python train.py --n_experts=24 --hidden_act="swiglu" --normalize_top_k=false --balance_loss=0.00313 --lr_router=0.000562 --beta2=0.99 --max_grad_norm=1.0
Below are experts of layer 8 (counted from 0) of a mixture-of-experts language model. Rows are named router (the router's row for the expert), down (a neuron's output weights, with its number) and show model dimensions 0-127. Each number is 128 + 32 x the weight over its row's rms, rounded and kept within 0 to 255. Numbers have three digits each.
After each expert's rows: "comes before" lists some tokens at least twice as common just after its tokens as in all text. This comes from a sample of Wikipedia text that the model never trained on. Tokens count by the router's weight.

# expert 3
router:119118111137173129153130125104138127100138132198074114106115106149169143126143142154179092196149146087175097145099142197083137118152144092074124096137169120103154123173144154137150105169059106132225138114124114147144101163189091131075126132074161143086153154143161175168115161170168159172112134082104103067107116098057184094115126145139121125149149145110125159144165070129157129078094
down4:148207127146068138149112064084151148176135117119137134123102155181167116141103167088099100132118154084172101125137103113142128118133167149154083127160078172101166161099122160159153134200160206124130161162192181134111131141136087188101176105092166117123125154121112204166152097116119103129107133185137123086114081150168167179119124129139152092148136164110137089176154122148085168079091
down5:093114173084132108156116088099180126166116080105151137134134117194153137064071138111147178090124130131139093117139129149100185121165124112123161148178112187134161065171091124155105131141084192074054132157125166133124117154095131089121180097152156126093148178159114137130073090083143130093090151144127141049129087165178139149157089145099124125120141125108205123136146087106167161177156
down6:111154097083094112188120186156153095125104157130128120154185111105162102100164140123122179183120127126143101123203090068106157063080090155094097124091154124095100139149175124183064132152191100186138166175090137091134179132126096154083094106097145114122171189115146156117170134151136126134152104116113116189123133133127157121129115036119120137128080139093117162095165140103078097156150
down7:109095111179187120139140132135104069137179149173105107099101128086103121175096145106131106165196141054106136182193086132194182092129166186122175147079133161132166183146107128101128062116105193180121126130116136118113142128124147137070143080098122101132119123102132101150107152139106074105118115151068133173109164088171078141097150141146080133132076126134146162088094091121114101170144
down8:180109143152157170188068134063087068151157137134083147092179154164149135131139132145145172108140160139146148118100057119126137105153071133155153097128108114144111164155095165063178095148148124152094155047063142118172195130128149060128104153106119133105115092114114113152181135109172095129090176113126138060162152079113082121152131116092092098112159120163116098104169104079135127147105
down9:132141110100160131090154162178145142122137153130139053145108080168114185112126131102161160160138131168157188088142125109185166160125107134131111129117074197085127123114103155116133164101101160063138142131148119193195198142154168135140139094085214104117119118070170153138143129028091135155161142090113119150165154102136118141129125112080141070162144149076100123162117089100097111132135
down10:171096145172127115111116072080179085126166156135072143184133110118142102104115066143134104082154118105133090204170090126124157123098118099136088112125105082071106128179150118153120163152114136026169090147111195117090139161140139119154060158112124132105174165090090127078155124084132147094122092150166116103162125113139103164157078146176140096108178148132137121133193128177152104159102
down11:193085211108149134152078162139149129133103188133153117213111096126133178148137143144131138128113165154146106137091118153133089110144161139143133063114070100139154159166123170164200156149098071149069106128126139155155074181094129160150153148167093089213103125115121123105169103142126153120136142089079129141108166036077161153120143147076114110147093147127133157098117109118108171146130
down12:228145093136125133093136128128104101103148122094154131159125138165131136155190165082076080074138117137127176109138114067170100149187159130180087124149128153184134133152133129085141150109104083145148147097157127138115135141127142129107086069149041159103098170112116138073115115138161160170133116158143113155125151081132143078168158099120091186161097075187181124150074125069166107135101
down13:144090154140156091090140115113096084127144052110173144085103153121163085118123132128132140169140079148160152115110093115092168069141145173145094080144097079163159173070137131107095077170131147126160134139090118131156132101113115155099148119177103074111195119107112130128119108127163160134148183176076102178168125104155209134190136099119128170101101137090105121108155037100137084174165
comes before: " ", "\n", " 1", " The", " S", " 2"

# expert 15
router:181170155168123151144110116118161159077158145199078161118130129157122179157141163206165162144123172096125143141144133152114172134163160088109093072142160153087137088147139110130114141147129163187180108113099122123121117202155138134083198137116134104105139174133161140155101149122151079182091130058176160062121109093097113136082147159106065149098129123082162067156147102132145162143134
down4:087134156075190101085128190118138120151138099170052042101120146126104126144156154118132110086093150102122160190135068105082151100139133073168125183075112149141092095070128206160138118207145129157113157154127138115102120142111117126090156130123132149173189108167151078138108112095099159119094162109166125180160096142124156154119169131117129166123119117142114103171130177092095117180091
down5:145154134150109142131146145147178130093129143062168111111154122139173124159129176126118103213103146154154156177087176123113142102110131053182131080168155160136166087119162163148131178126117086093137141171071162150115125118200110111142136180130159133132122085029094139164124128178143230093148093077130100130137132097141161168124107113128122165140192159153137123110110107133092138091130
down6:167141134210145125151102170130076158099127121176095103166122130109127082129147123135187105099117084195117152177107193165085080129136131139128178101146148080143133150118135161119136096135149092131114142133084130128088127158162138126092180030135096141109182139198120130094193129147191140157143135107136144138078153131184090088184162144112135115154097089094137113141129141088172199124158
down7:161134143162146188165167184119064157112158152112098116161181105114132123121168112106119077138147125123097179138134104148191179123135098069128127199088122132163114130121115116077174157105115151168117104123143124121057138101078101109106089029139177094151129113110113092123114180128122110151163094109147147070149081125156106150129182171087061123120148136132170112162074135158105099157069
down8:161134081152167109131127124139145101097159207109128126141110155133180136082074157130145106133117027165119136175135117155188107148114193102167174118186193121150098110085152115148113106147124132162180123148169119118135156110143104105120089169102164147157146125159107068078124107069191151141079112107120092181108096168155134119173106110151124125132137124128146159098156207062112162124171
down9:085101133162137062096132172130105124095069073143132130070115133093113155102164063122158140164188147143122038121079126190124176200142134152095154129171145150111116184115076138092115116093081114167091084128169138121098084109108140087096152154131098126096127161098132155064105170097104093135130164135182090168132111100086111152105084158136103157117132177139149164140158118148170093160125
down10:100127140152075120076117115109137161121101069089071056123142117126117122153099133095136134096185131175120079123093101118140107135095150128105131139166087142099117114178118124094157098172172143112137130093098096126147157094090150129089180163174159083197146069134110130144202129181087073111122122143183121113122120137116113068176151188161141065189091100095186145082118105139076106118126
down11:134132185081144143104103098108107119093136112174146150102139149099131118148103122074173185125094171146119128109097145119094069156107198138147079124156082170093181121143113153091137103189124164143161151150146133075070180140093183157132112105119139134166206115118090117114108148163145133085148105116068138099132107140115138141137157088033093133160138170114107059160116070139179184156130
down12:119127143152125119162159159185175081174054165124123084130132125092157098137183161066087120129122184170153137134083150124158112184118132112168158091114135142131155181143141138159104138101147147151108105135103162130110162119198154127125087188198163221127113085155174184162145104116130121080120148138172104153117092119106131109099129082126155064102150126177144165115103133208151119108098
down13:121132092115086117126104154130154153109130141119123100086112051153038096137170126089167129103103095173162119151150135107107088146143145138102119185168137097116138095168136095096105100151118097132133156105077099143139167108055103104139081116121138100090067137149105237099133247117126123168120108134127127099083150115126116105108162095154133115102099119085157045140143090105156155114160
comes before: " |", "–", ".", ")", ",", ";"

# expert 23
router:147153094180134171144124182033174106081182146171106168158205086159134157155133179144169094164168139141150128153085131087100141108119163118113084105175129140043154127148185111145144141156111110160180089121116090121113125211145171173134138131144129130094136135137193165160138135131153101132107142125168152099141184093069131123122097147093110142129153152113106097145113155067151114112084
down4:165143090163109105110084052135154059088170215100102146130095126115104106143214166147198135141183119143121098120151116131125143166100108113119092135123127118108154137098193054166146161153130154134078089118087124141080183103170207140085158132137150128141064185128141121173179150147125137193151125119145125132139186150114089164167109112130140141106136158105141092145144153125129116097150
down5:107149118106156125088139126188147163124198171107101165128059089134117103137083101167102159169148146113164108153077079164114097071143091110139137168166126073176138115176147107121135172104131083123151173127113114138158077106148151130155114167097129134103128124076115155219099158094149124131092140178041118063119132165156117109178212129094189126127138105118125121085139138098117138111152
down6:166184104149171141192146138148109131128095077177112149150129133130116151151177159110118130130112126095165127127125096158153110117136156131151145154148073133061168130123135173170140134057106160184115079085096137140085160096164124120181119096109135106194089112175158122150136203158144143162148081119132152134181068077128109131069127210127136105176078119153133110071154170119105192092128
down7:170150092107096139096124151060194160094151167116138112126151121119165134131127081116153086162124152150070122171105125100137080087166131179088213132214124146121075167123137129137124155174164134156125130149186138155150179101130160128148129058143126150158160156131123113116092146111116098100102081102182065073100092150109124195130096125060180124166080135101138120119137138134145119143065
down8:174099164134149131171136138110132145177131164135137174146111118122092191159108126147134104014117106141110142130115097117095129101151082156187186213117155099083151194131130104099169098115141097135081119096116158188106116126090123131121135152105109169162155061161100125067134096130153138201146084143142138127156118108091056167119164124129091112143086159135063142134165120091128137096166
down9:121174146100151162112116145138107131147145121191084117071130118129143124177197169139168129108105093106157107076109128160158143137145165111132074081132104145187088184127156076103094107151103161109112188095153113148161138100188187098132178099153226165123129133161167106070120121080123091121113136150094124149122072070129149142168105095146132097128153080108094110075152061145153118137102
down10:041187102108137138166122162108104100167120084082174101166131094102151092126073101094106139101154143088171098098148095118133175070153221173139191173124133117131068145129100132101111075126148109119150158098116176117102144106151115133117115124177141136136130110150175079162101098149166090151116176146170182129175104191124097112091165141150108152186076117122158166133147141137145094122169
down11:134189081127127184087107084127127111123142109090120086139138107133099109162166151089117098153156133147213144134147119137240155122147090085141135127107145123135095154100141155098139141133135176128144095156096105124115123192134098140094107125139120178170142141141124183094164135155053106084155107146138076139135189162189129101096034185115138155149186149100130124063132158149148107088108
down12:080173129121117112153139070102093129158144137105135095117107162134152171135122165109148145089139135086135153177129173135152122137112137108091157135171109083082201089135163122118135143175148084096070103119093125122099161077118141094163102130163164162154103071068167126162141110073109148171143156106150078055159139123111082110055188159106106150120123212113142122073070166142168091113112
down13:105097084095163127108113111151180143123066176097063150135141096116156139135161135150081156125120114161139097138101169138200138109095088166153214151173107108080077165155097173162123104114126115157133109133123105151174117041116140132093155098119113129211102130112104154203121071158171131076163161089083111113111115102169120119188156149077106121119120127133121143117163066156126121112151
comes before: " |", " (", " is", " =", ")", " K"

# expert 12
router:158164113208117164110103193095152139096145130184082140130181127131156158191162165181147110150161149161142172142147196140078134130120177120136069109156134152083161130124202115184106121199106106167156147128094122153095095159184115129140138214145106135086141134141153144142123122141149113149089142133159172101150140130145102066111108154121065116177191150129091117138151115101131162116085
down4:138092173114136146141099160101112103129098093129123134206135172124043116084183113129122098136129181185151146144146136147093132108147090140105127148055118093121130128110133141105121153154184144183100111097058145083108186123045103107143107131140106151145133206166101135169132129126083126151124145191131109185090162096184067135099135201088106116151109143085131143157177104128136099152102
down5:064151170139123141168137134095162104141113126115133072065096192108102147097158111106123085110119141074159172158100111183118103141106060151136216121104092144150100145142122112133125073090118138204108090124086158149068119197075101095088151132138120163106066182131121108149109105127103113111114071133145120148122139093126105088126182139136194113137062137071151142115117186110128111101116
down6:113075108092097097081139125100118172110152108103134138116136149166099129130087096129122167116140020122094033101144136097188153157121119114120171169084119121138103090122121118111159170153120161158173079074186173070142147113130151115103105086125070117144117130064147107094089128159106098128128103154143128135155086087062091151120174097156133183127107052125127080111168157134158110154146
down7:136069189135135111087143158196126140111185108216126135115201130099193099180143108128156180106154162163155115099068155127153126120145098120123097147168147153159148065149147129131160083144133115128153166123076148154139137087151091099183108167123071140155090130181086089140162049145099130155149113131108157129093136150115150102132129120159137106134160089155162121131147147159180188179178
down8:101163107112150119079126176095129131185087077123089154094158127093127071145100063114137090133085077171132123116167118113129116134105131091116078106138155164141125068058206106104116083144193110130074133101150102107154120092129145094072139091139134117056121145206051144134102112148104088143108144090138148162112110156105137067161113112148150098188120122159114142176164155135163102122158
down9:095111099104114081094113121171110134101152104122140115067081113061083154103123161107099099093157150077101124086053131248116129170131122153117120198130150107171117161161124122130158119134176159125173139176146140158161155150119186113137091156150177109080096104159171172121138162140119089135123121113116087135097154084183076144148141100142139130173083077160080120165108112153171124099112
down10:111131107141134078147148117164082095086108093155116108132145149144095100159112152112172112128147123099154180161168178051111075096123147127156131145162045109127144113150140170130134116151144145125173066134128135128119138140140222142150176139178107161132092101101154166207120175156115184101115125161147178131158141130162090128056132136128117109104147145113170173187165055146138088076178
down11:112140107107113162071146114080167170144130124185182143130110124087143194076122112146119130095084132137202113089068139152152196102125120148109156092169089150102078171149103131167145077134174117180139180116086067127111102126152097143101155118147100161150090163162174119117094174156185143145126084112124166202120131128056140107122166082124158105105103148099161180154137086124110098144145
down12:107108063093159172204111143149166150121121152127142098120113162145101174177146112100110134132114133096105113151098118189105124022109080128150122131123115125116180056138101105123128074142138195093076134108113106183144114106113175140081126114075179111099110119132110138185094108097071095141073102129121154111137154138115163101140113098085084066130135141114125147118186196118140165172079
down13:133147062186197173109156145099169075136156161134137108175090102163149118138135106103154135091119189102098060146105089160222162048176164128170090137122143131119121130199134072176111154153147142134126118121149168131110126131156162104126142101152111143114088144136188160109084073130131104109123155134140137043095123132120102122145085140115065148144140110178074089158096157122137136135123
comes before: " of", ",", ".", " in", "s", " and"

# expert 14
router:176120090154162162158142158116145136099157136208144133144123113169133159154177160209183109153109145121156111151100125117084148097136137070092095104164160157062165148148184114166136134193096143146208087095135099126131146149130150203153126197138174155150162168124185164162139179132169083152134138126159154106134172109058142139138152147155131135136129163090099112118170140083165126131124
down15:143147163060151191064172221174144117129088146124165166071147125136101155157122204083152102164157151097138126164159071133161073155152117126132096093082153098090146143117135174121148112173161148185117109145074138116115152081120102160117125101137139119135138115104138124166109078112139067097015177145139117157128112110147142160138142131123071131161154114136089155080158117119141128135142
down16:114153178206139131074142127068100140144080110254191149086167145124142160120159151175116081112122095160064131104099091104108151186089121104149109166165112158117173132131123114130132119101148139118170121145178078138129117138100133148136128107063171107100114135064186147095132103128176118123121129175093105147150131124097103112125079148089120096181119178154089113099097146116116104157174
down17:166182102227095151112132067109180127108155181137088184055105118130116098147140138137085132119114152112161109140125134184089146143128119135142112141136182119147125124152179139166132105082097089116103128168082112104117077108201088075096151102159085093134065133170174169160114123145124086149088162062111093091147139104174117123136107194073139126119101127096146129130118184159160133106118
down18:119158121160135140160141114108172121161114142064119139162132238076103171128090073131102127127112153168156148163087098149090107160139126116120128140154114105072112128141084139106128159156102107128126142153156159146087166254185094115140137120117103188135158158142122123127145109136117149138120107148180197113134144088149132060090103075096077152151090103157139172114129148190145111170076
down19:060143169143152119086116138099141123099061126171042145130122116158142081182120144094158151126086176183103142107140179107106149134118115138073126100085131092133148130143106152129133119117075159126160081146128195133144162180084142165137148096108118112141197104180175124150096154122138179053148144142159140119152126118108075166068125142111090108144088093140198093131194154130103129107072
down20:109147045121141129162142120175155178151128140093167141108126131135101148119114097112144126184104160131131056141126142112123056108119114067163067127209116117146110121147147147122122105101143131184066134175112139168135112103111136165124125132094147049097192086124109164136096124126156113186044093149121158187130123146088151153142098061183156145176155148101099137060165146105112128114146
down21:131139084146128190103090141075107161137184139129145108108122130129098064143126092116146101114121162084138116130141116090143120136098076128120136135087144200169105126189108075157106202148107191123132129158100181146138107133105174112125133143168150167124191116119139086181122089083120126187182113147189089217137130139112094117118143166116145175173099117150157064152128151178095192128156
down22:054121124122124115111114066162134094104176085099048156122087126169098099185123121167117197090177154159210117090122156127073119160179131105118100126149131089140115144142224139130114120128121116159170145111085159090176106095114157139140104126104147093148170120155098160170131158079156136167124116107114160094098124146096140091174090084130135108127153114111158128094168045118143129140184
down23:071127120083067127184122101089125161133158119119163160056107153114092119132077159137118106129164120131075122092167119207141088121162098153120154161111119123110119158138161093173144070113104074141103065130080154165184136131074140097141093142134136132097102163170072115096102157097178122129142128098128053085086181167110143123124125156129191154151056164154164115127140145112138151097184
down24:122105046109122099112134087148086115131144076077082138176086151146110121157115174112103153159135112153153101101118113085161151111127123122144180122127166085094131104106097145118120138112139169099175151133123110084128139100123130170172179107096118086215165179154125106114148169111147187102147095107081155176045155145149122079126137129132135122159159090078126195162111145097076111087037
comes before: "-", "\n", "|", "The", "===", "=="

# expert 7
router:127177121151171150167155142087183187079131120175135135078179147117168137172126138143151126145095154094130105131113134194055125132167143112125154131173163137129152149180125142141163143119107138174148147069079134146105127127154103169136113138118162091177130160154116170175090160179137096162094174094106129030094094104134179051133163119135057143118159154121074139110188100124153124135123
down15:179191144140093134206082169093160098166108093126171088116136163110103123125112091102093167132168126127122080083082178128122176125167104096093093129112112148155160112195065124170117142178108113098124106135130107102138141151142173105087111136098132122102107206127113107151099131079143182105091142132139043059110163124170146120134118160134094156138155119090097158093064132131120193086137
down16:105107137113125214155103123141162170114118114085144136149092131169126196138150184150116151111140091148146141181158056147119119143134141080127129121156160120070132131156129128130131102109173147137069108149066140096139163100124088159181064089122100143153123164078164081175177122161197135078115107184166083154091119124151117107116081153101098067097113166127153133151102102152036126150138
down17:113129164119127209091158092057143126156123103120125162130184104156147157172074109108155102125096143146134124131094093121135112054136110130171103111093155066162189115136171118145111129098131099165107144126099149034089161143099131139153134123136126186100127069118138123118159184124146156122068129108136101146120134100156054143076099123094096095095070079152156096157158191079163098095146
down18:091162102105105166142123135175160137132142080127125167131159110037136152147177138108079095131089137078128164101166155138154114162088136163201089213133139079113176131105123179075123169092125152188115118142136111156120159158163169162127087163171228128103158135126140137104102150171152124107133150092116091129148148101155177201132173087123133174154128147065159143123132123151135150120134
down19:175118148126179108169115104159094149125141141132156099113150099077136105197108082129070071190166153137160096152084074228129147176163149136129094111114085139106133103136127189142152117136089153138132123177118118082161127151094112145146130173105113124110169089112110121120157147064127129165148127113096145044185133128132050130105156123129107116139190156111178144143041095098120123122133
down20:178126089109075117119194145108150149120127138100143196104117164154129072167159162088125109148154126070114168087118117147159129127147101142085110135171158075120139128137142113150146099094080195100129138101108046180175134112065135166131069134123205111114156062111091133093119108148114130155176148073040136094130105123104122124096112157095067142123144067162089106144115137149104115140108
down21:112164152128081108151132115089133172090146081103098092112157069086121117143138084062180136111112159079106193118159097222162112119164090148148185154165099151152091127162142137126157178162131139205144084094093086116156118187149098151107091079086159128140119106103129113169118149113168107092092128118098143097092091132146101130162119156129175197115209103125138124121119121129103137082101
down22:178185115137147146158094141039193167128141151069107113128115137176147125212144138088172083137095089149119158153154129097107128111169128113149118111127085181115165156131141110127144144046139091143091125113084114134033099136164091135158169127104111160170066150111132170113116117163103143151155151095139170132142116163178158147132116134161161100173133181142103098134099091083062125152153
down23:133147179090137082041159129122156059090098097129159106096209061145139175090120154085143150096156164051078136147128156186136149144107123107108159115136131138137236102070147124143125161124107121108099105161187147127146112165114067123182078144085128112142115149104092097113126107115108072102098126142141151101161125114115075108157142145148143147119157164122123129186138092171133149105114
down24:133074171078161144098145087106139094134018096144172132155138096094129154121093083113106124156097133087112136126121099132140160099139157144174068169054168134105152132119159125187118134142114119165139145164109201133111099122105124067110147128107103084119125081080108091162170165116195191105133137126201120180116110155172131143172099157133155139106119180076143140139124125141162115190144
comes before: ":", "==", " ==", " by", " information", "ylum"

# expert 11
router:146147089184132177145128178039169102076181141168100169158199089164133166151136175148169090165169139140149128155084127089103142116116160118115084114174132144038156132146194112149145136160115112159181085119112090125108118211139165178142141137141137134098129136140187162162139128128157101123100141121168144103148191092072126126126100147098113139132154147108107095143119151075149121114074
down4:127128118093140106135115126174114187140169142109110108098121129134108086135140174156101030099192092095098104107146132171076099095130132175107152143143158117100046071083113112093098109090142168054139120178126120142146115120088146123131103104077125136090132117149154157129145125111146136099151109098043176116046121063148102134113156064145137097173137117133080076152145111104145125189103
down5:131086151168119138120115056126146138091133153135104145124125094148134181094133104165096115119139118055187095104129183086157139135091128093215134105138069166190179119150127098114154145160159138078131133124041085086135083107192142105115150199106156125173085118129133149160136148096109142140115106145114131100096129133095125136194143161145109136150203119058118084134103179140181116130152
down6:206119130172102160103114159097171167076127132116107118071089101149120135117186155128162159140183095139124146174127135207106159106114146187046146143098152099106138124153121105169202123120203131059176069129143199139102160182117114119119116159147112143102122123105138134152120138134104134122094125105143059120091090127120123145109122109128140119124107125102105188089126183112149094188192
down7:095074150065162119097156141094069123102081081087141137134152136118119064127099093157184105154195192104049115129118162098115103140110136159099105135054124175139088102119090116111132069098104117119110110137105141154148137192139196096130117094125099114137119163141124154132158105101151138141128206156097090180120110150068128131131191149198149083141152118103156151093088106135151163102119
down8:123100135194101199123150081086205077121147169118069087107139092125164077143132146126115133116159139143200098170088135088123139142141144135061121154117150096140116149176158125176087154154185139126172122130104129136147131144111098147105153119160110122115151207143177167134133136213139105108139126120140193149099088156124116182107115166183058142119136157101112083122115134151195136101171
down9:115107147091151114134140067134126166190103160124136107081137199139137031131167129150157120124129127053149112064114154128138174110127099126080120101114105119168099146068121148096138181185099052092146086159162112100116148180093202156090128084168115127144167115114105054121127092122109087097141093156148118146163133134074155147129118113122112140106103084180092125110090192108126130147132
down10:126126082116142139117151200137125144085102081127120168109138110168141160114115145148104119181195136103117113088109118172144168140126111099150142103133171152084091079113096118107184142170201165090209138182084110125052103128130135124045155122135123107101147122072114131161095097201105121121166169150131160088093145129132164112128170205128143168118096109124112099151057119128169152102150
down11:131139115116094196058085096121163148165107111100108109081111125106126102113082064098172162102139133128116140127139116123135112118215148156087143149144058104146100131149170160148144096069125110150152054094158152113129125105093135083114103146087145132163141134141140111157110123120121034125115050181167115115161084151188153098164141107197102156096135176112097153170158129073138129091108
down12:155158176166114175089099124108127133075109087108106136079129180083094225097097136146156089147166123167166108160175179148097094141154143116145081087140155101123108101127076106066135106174114106132126190119111100144076152191132178118116100129158123161143162148089155124160152113099152121167080146182162155111060138160114079130103169195132111167085189107119118130153091122119124119135143
down13:127170150159123157136121088098179060074111099105156066154105117142126088153167102072123107188147127131152119153124128135124141073119202161155144159124135116140153100144161161137064118118135119131138122179120120082119190097122061150141182161181131145107108104108113129125134045129120150137106151128142090080146122105023078151133210108118166142170096117157126151164174120103115084087123
comes before: " ", " |", " 0", "\n", " 1", " 2"

# expert 6
router:140172088156099139124117128130150123093184166125126130136153069218179116124137137144160128166183144152209139191156168213119142097140126100121143107135152186129109083230124138160132133149079102134200135143063126102121153182140122129090147164104144133151162171147136152192120144182163083109112144097182106125091141125138103131128133140102096118147108161086140100139150137096189135121133
down4:207147138086149114114162118151156150118117104132168128165137139116107113120151093090108125153084142066071132185177198137111101138141150122118178156151115148115063107122130126095131098147133228133136137124101113136144128131175123138098173093081178138102147171202133151094171151136090164103069132110097098164141125144126139179110174203174132087119168156141109164139100200143151187097127
down5:135100183101117143135135137136073045137077110142097135109112158103110091142085136164043190143179118183160160101138144058172133138101115129157158099143147102136091144087159158158124142125087151145097081113129201127114149069079176129114143159064152121128132155126074104156083121125138145109132117180130141145137117195092150093203128114164120142192144131145143137125080125180127166151084
down6:200084143098138189114151207128175167156068148105144082084092151091097073134155183153119143137118132146119158115117155079103126174080095120088140132148077115091138213135115092121111139156103098119082116105136091110181109144099102118112165081113124148113124172112102143126191148133126092115125090160129128083127184107116195139084106193124109126144097177138099140180200152105107135152123
down7:074217158135144134162095216171122094122171130117167076085186128155087106071123092164111127081178080131126085144108103151107120120075147139159134096158151139140097108115125118156130094170124108122150114163082074180114096106138071090137130126145103087118146158185150114154169124144129080123140142135155153179117118108123091101171104123110093081160108142087108127151197111161132053141077
down8:171172122115128190109088142124101099092096094134098191093081135128100096083110096124121092124133078093136144125161137136169097135117115182096159134126124165131180182071162142182156146110121173165131168091097110118105098150177066176074115107141159114120161151109121147186123104122145112162178149198168105113101166147169129150154211177186095104083080128143108137099096146117137120163081
down9:121173168163137131182108164108135111104157091141125102156146161150102136175123163137099116093133138168156063146124126170082111113121130088161131119132121061156133120102153107151107165101088070070126149124143118133084179178103146124150121136160105086146160179096115122117094061165117104103056123189089180175132114216146116136142130161121071077116177198097148127138140070136098159129181
down10:114123158165178123141083121033100163155152099198083120144123128144146161134181096101149134127153091123075127087118133131156101184167115075132086139173148107116124171133180130086112166166200155111124073144112182162158158105146137201113126185113194155072121088127149129163083135126157075121193088154137123089119097158123137166153146142133118109109132109082158091122064141125106118121113
down11:129180111125064103187087124157130148092109113086075124116114148157179116089087169125155103077171100102103166048176144186096111122089117173169151126076173172106135123137140197115150084102122129155186137127075152122096144157094164126181142065127102059120152177121158093118143164125146165152085127145151077147128140119096127112146165118140078143159127072081164123162109100100107123130144
down12:156130125075178125123177135054111152123120165115151136154135120149150138111101142081125155126163106135077187109108156172213139140172206178173133201073148141119146126124123118091151145108124057124120057089201109162091148088173094119170149144179144135162119107124116157076114123135140124053091126123070131167081084101115122091112097108137153080152127121133129149159102155111135139102107
down13:135131095130085107147145033173099112142129109136102165117183105170146175086142137129079112116120159081119126114166116116110097145152122088154069033132119112133113080117103105135180097177157209054187166122102143190127117113134104125134109101132155160107131143108140077098107159105083160147109113161169113201089126125107095114132147147091175159154115091116070071138145106115113141173141
comes before: " the", " a", " his", " he", " an", " her"

# expert 13
router:158104114176117125153157177113114113142158145122127197131085109173117159177186150180177058181127169132171107194103104134051182091096174110107105115131140140118121142154148104144111151134090129177145148110088112111088140190164103190145187130140109116140096111089205131156115125152142148155053166081155133097132115140141136123127104162130094134169145103133125059151103158108141186145089
down4:203088108138171122140110162114083143118134063131110078199134157133115106161119078126100179126128113187094183083128063096159141119103123119134111173077140102111148172091075117162126078107128136142132089147180142082128102121164142139166108118184142172147152104149106105130133153136069123114162081128132136152091103091091158099142083141182187107133118135113121062120167124141113118144021
down5:177133173131148127082091078170130015162133112171095189137111112164101166135100118140154126139065173131111068136146106134176136128152140158160114139165108151169135094152102104102108193115101102108117099066182166145114193136165172090140118155164124137148139154167106040123078072136137071087110087177118126155099153115133097111150095146114166076162121103125139128148112118140109109147110
down6:201133151159165121162123158141152064150142147078120126119033134099179162145182162138157099090115168138115123122178079063078091143105111170111153129127132141139154140104100118093071158115115088082121120119114085148092135135153119154143142091149111070128198131152143067093156098136179147152178178089163126217112121114166131131094089127138170144114123160140120162074153109114158118097173
down7:104085127141145080068149054152136160134092069087120104116078138117140059169113093124093093118096145113150131141096099182149103150154137106153126129108144123126115130130125083152135136134135206198118116084110143094121148121132149153150166032176151162129145156145149136107136155125148074159140145145101149065138147181093139147190085122136092143165224101188151129088072157115163133149128
down8:157130111080111093140127115129125154107156108158115098084131084143143080031124105054139184170156151146143163154165099138131144091148071120144080160128085114072096102171144121150131096131181087167123132174128053104131163118116125118129094116075097101113111085137195154103169149161120129128107110136070116078084152139090181194139148053148124138147180120105114087068126113128101119095121
down9:158113163200105193167094080147144122115104141044124190106132124136080116118113142124127127192155075090115154096126164083146117176126121177114164094134097075143102157142124161126153166119121115120116135128120114097179191126155112092161090119156187168059183136153139135084159157144140152108116119136084077137070098177153083101154148113098142071129101141131087143145158072109172118138068
down10:134073142114037124134115131167147152081114063088087124097133136162129164159164100181131130103170078094168104152169143092147180155132173088124099121158123080095089132160109114116096077154156132123129127123060132115145136140064150139093170141137110143057142078117137178166115153128125156115152069118108120086190088166146114063144135100108128078113088116123058156189112090146124109110100
down11:086126143178103176117120070135146104113116111132116235101166136179130128144129104125140140153141144064138149145136097090120121115114122115151091144116065081154163149121153130193153174119141150076168138140129157183080124121170199154160105158157177127135184122099142047102100133121121158092138163085105136042103082148174137154129114097124086156118109133125132112151116093109217095136158
down12:134131155071146137112126118078150150133196127070121098103100157170116123108144158150118120134107104065095150156150119092148098127129156168107155116183110158165058091078176140098138097107140134052071127085170129141113065107036166173114096113163165172153125124115107173111079138116029098127107136118137123174156122174180165151127132115107160096106149082137148150161166145119106125094120
down13:114177127123093124158154127198116136039143106192106100151119139128181062178079150107098162127110109121149117082186150176089168143121097087151118182144161115127138117155129105096115148102133086119158151156134113155157132159169172136162139108161166096119126160112101156121150095121103116125083118097125133035145133165153100107140181134064164078071139146152167159126108087107150158117219
comes before: ",", " and", ".", " of", " (", " in"